Experts of a small language model: 8 picks a token.
Below are experts of layer 5 (counted from 0) of a mixture-of-experts language model. Rows are named router (the router's row for the expert), gate (a neuron's input weights, with its number), up (a neuron's input weights, with its number), down (a neuron's output weights, with its number) and show model dimensions 64-127. Each number is 500 + 50 x the weight over its row's rms, rounded and kept within 0 to 999. Numbers have three digits each.
After each expert's rows: "comes after" lists some tokens at least twice as common just before its tokens as in all text; "gets" lists some tokens that make up at least twice as much of what it gets as of all text. This comes from a sample of Wikipedia text that the model never trained on. Tokens count by the router's weight.

# expert 161
router:460490476445432559500461558454437503521554555418520484446433396527443444433532529531583434474554421576533521494543474533449528480448543543522438520467517447549495422544517566544476512467452462
gate0:430506506471523517471424530456469484473487486480567533496482455489510531475536515526549499424544494567487493576514535614485533475475475542447457499457490512501512519624502509451513481432445556
up0:588522529548504499524471483462562477544517505469452519485488511505472476445474473471449495455498416496451541487501556498477505483503499456477409367432525515448494474564533554604512369514512470
down0:519528480574494514391505549458503425438448539467521534444444463395510503506474505558479539566506461527476552477511455428510432421412533592534595451443459523527478542543596503418551534490459406
comes after: "\n\n", "==", "===", ": ", "== ", "=== "
gets: "==", "===", "== ", "=== ", ": ", "===="

# expert 35
router:475459525423483541493435513433429442583584548483555490490441517535440452450512533535544435487520406482478495534595485489408550481452566540472465566442536493558415428476572584551425523492516501
gate0:523506609463468540465469552460556514630465491455554475516508579503407488518445488480455522494500508421522528483527486555463546507441555504519472443438436508454517468577497551597440509503473545
up0:412491450496539534485491528520410516416523545488501473444473385506640463413573557505521465475565449581531491575479497504508482465495449538557454604465514487559474492467480467420519468454524429
down0:460429477430500461423468481439472535528543550543420462493405571510434487526470467432493531535457530502443544493580531416433509462570567402438497499517499508478448514488489463487529616537491551
comes after: "\n\n", "==", ". ", "== ", "===", "On "
gets: "==", "===", "== ", ": ", "On ", "=== "

# expert 154
router:496437498443432549416397553475454437556483581413563449408459406553426478465508509538544448458519454579535474481507437558449559423485558536591417583468525462522496488553512566499490559464405475
gate0:463483500405517543515430518501425465566533472480529589516502527496510511465453528538580450562523480514455428566599510534555603418426479531492410616478590501539479516576526606495600363461495432
up0:496504562593424527481536534433543482520538555525467378506503506547474466473585519498405558476533509519556536523480456512445410529470553551560508425480441511487510437409484427533425644478505581
down0:489401455511439524496522529451535520556470506481463460441496514438496462487534520514481371540518561459514561575443597548491553521473526547501469540504448543512450609563511489469487452447517508
comes after: "\n", " ", "- ", "\n  ", ") ", "5 "
gets: "| ", "- ", "\"", ")", "–", "), "

# expert 30
router:504446528527447534449482539422443476536502519462514460447442479527479478478538568584577469415575423558583473515542413523485550455476597552529484541433498470584472452511513560508504542470494463
gate5:526463489501538531459514535403476527518590515525538520475506536545508473407462539503569446429542369547576476507546429435546573526498556513469475525530507452472483480557539454592359503461406533
up5:456465551462428540490430509561467461506401499409498479538444437458420456534510495557478523573525579476473426496514512566382495453462484568554470542426561513514476430460532542422525561475551465
down5:467515536493414502525592546499539553461517585533585400519554512512499523551495500420463550411543499403535526516536573424605519480514436474492557474524492585561451568476563514582474586518465459
comes after: "| ", "–", "0 ", "1 ", "– ", "."
gets: "| ", "1 ", "0 ", "2 ", "3 ", "("

# expert 129
router:458450538451475536446434569492394445485521512478553448444404446548504457479540562554568390543579375613534455456541451541547522437476539544554482521464422493541491456586525508479468503458458439
gate0:543484537483495523483463509514439502529595489525561418434415448601473492455611497506605457507618491604565453525526417554521495477487489520582466504453470479553455439532510504566404508495429456
up0:582515490532474488512524496563469554507550465552477440476373468562543538492571454468611429548573481574516465519466430516586549490531427470503498441466437479514498477514542487497356450498467442
down0:522480466627487522573515507540537502499540509583521497497525397525511400465506494542511399473483561621460519576457474448565480360386478516531476502613460457522503554615544558490444524527508506
comes after: "| ", " ", ".", "0 ", "0", "8"
gets: "| ", " ", "0 ", "–", "; ", "1 "

# expert 94
router:438453616494430563470444547472436467526488569496537475455424488506453497476575457521555501485543506631567504545519445500435490508468562495572444608473499504512474486526509550496516605462519494
gate0:409351617499465552498497509476481503501535578467425464373533467480492520483507526584490511539572482484508420537526526519466473496385519568505446513450475453472393468481475560508498428480600459
up0:423436526548432485509503456604543597492481502501580575424550483492469554456524533474441496562465492547537511538524468470444580453437553550486504495526360535567465523545554540513513454497526503
down0:507492461502533467407521480438587518489533507493397510532506446497484457554548488513439636443461478524443411473518306440509467536612484513488402522469516470521546516466505496464432502400563563
comes after: "\n", "in ", "was ", "is ", "as ", "at "
gets: "a ", "- ", "the ", "an ", "| ", "one "

# expert 133
router:471393557407485536374382489494436411565574512502507457492407434530471433458454593578589423500533483503521486567543476578436542480491486520466494534472549480543470507488546573478451545496473489
gate0:506466550466497532485416508489435496586450434502505509443565523530471490487525488602565541460521389533605465458502514504450474514482541549483481509502504383542498419537495636458455607480439419
up0:582483541445529505440426505474490403545557524500479485505534525517510523525455483509599483489482425592491496449489495440507426488527554528445471456525535386533570432546493572466509445534442440
down0:471486496530489584496515483505509493490596447481523503522507487513379532505498450531502452516485507484611521489544446522504603400571530527606447458578482450471493472468479634411584488554421432
comes after: "| ", "- ", "In ", "(", "Preceded ", "201"
gets: "201", "200", "202", "199", "Preceded ", "198"

# expert 104
router:427493544447461583486463513420469443537579530508531430438490416537495409455537547535563426528535462505542515603546487557425539522443523566503406535493531430546459430500531567463518552504499476
gate0:453480545473462550444481500509459493502486460478578403432408498487423489481491474464484502518627479508493471483585445517523504446331519546451408486480557516573460478491546573502503484513484449
up0:430506501494491472489508463534463552525520423525480428417518490458478530516490403428401497576555487414411551538507527439480444526412448467437401464538585590541552503433474544456573472534478539
down0:537484462596436418419478518500521407479481555508512572461486477500548455475484476464522576529512516505531414499450433552502523481564497522533578518472500493472430516512505467469593565498573579
comes after: "\n\n", "==", ". ", "== ", "In ", "The "
gets: "==", "See ", "He ", "===", "== ", "he "

# expert 251
router:514421527444397537454369500457355486531490528502562484458416424610486497440527533532572455452569451538526471523562386504524527394445519533524487564462454486506438476579530498477482519494470439
gate0:507525461547500535483444497545467483438504440458588449458507484520450474462497511478553480491542525463527464493497382535554539382404517508499420489503445455443429434603524618567473649473474466
up0:530504462541474502501407460563453523423455423511588544491507522568495528474447500477544443550519552402468436439504463440575492400505448470525481503568473488442482469558492479538514599505520515
down0:519480495616459590531510505441438447548552535522498481469432383472407486500498451585457478446500499517501502492426530561531463396439536505452457466521460504461531492533478559515499539547526466
comes after: "| ", "–", "201", "202", "200", ","
gets: "| ", "1 ", " ", "0 ", "3 ", "2 "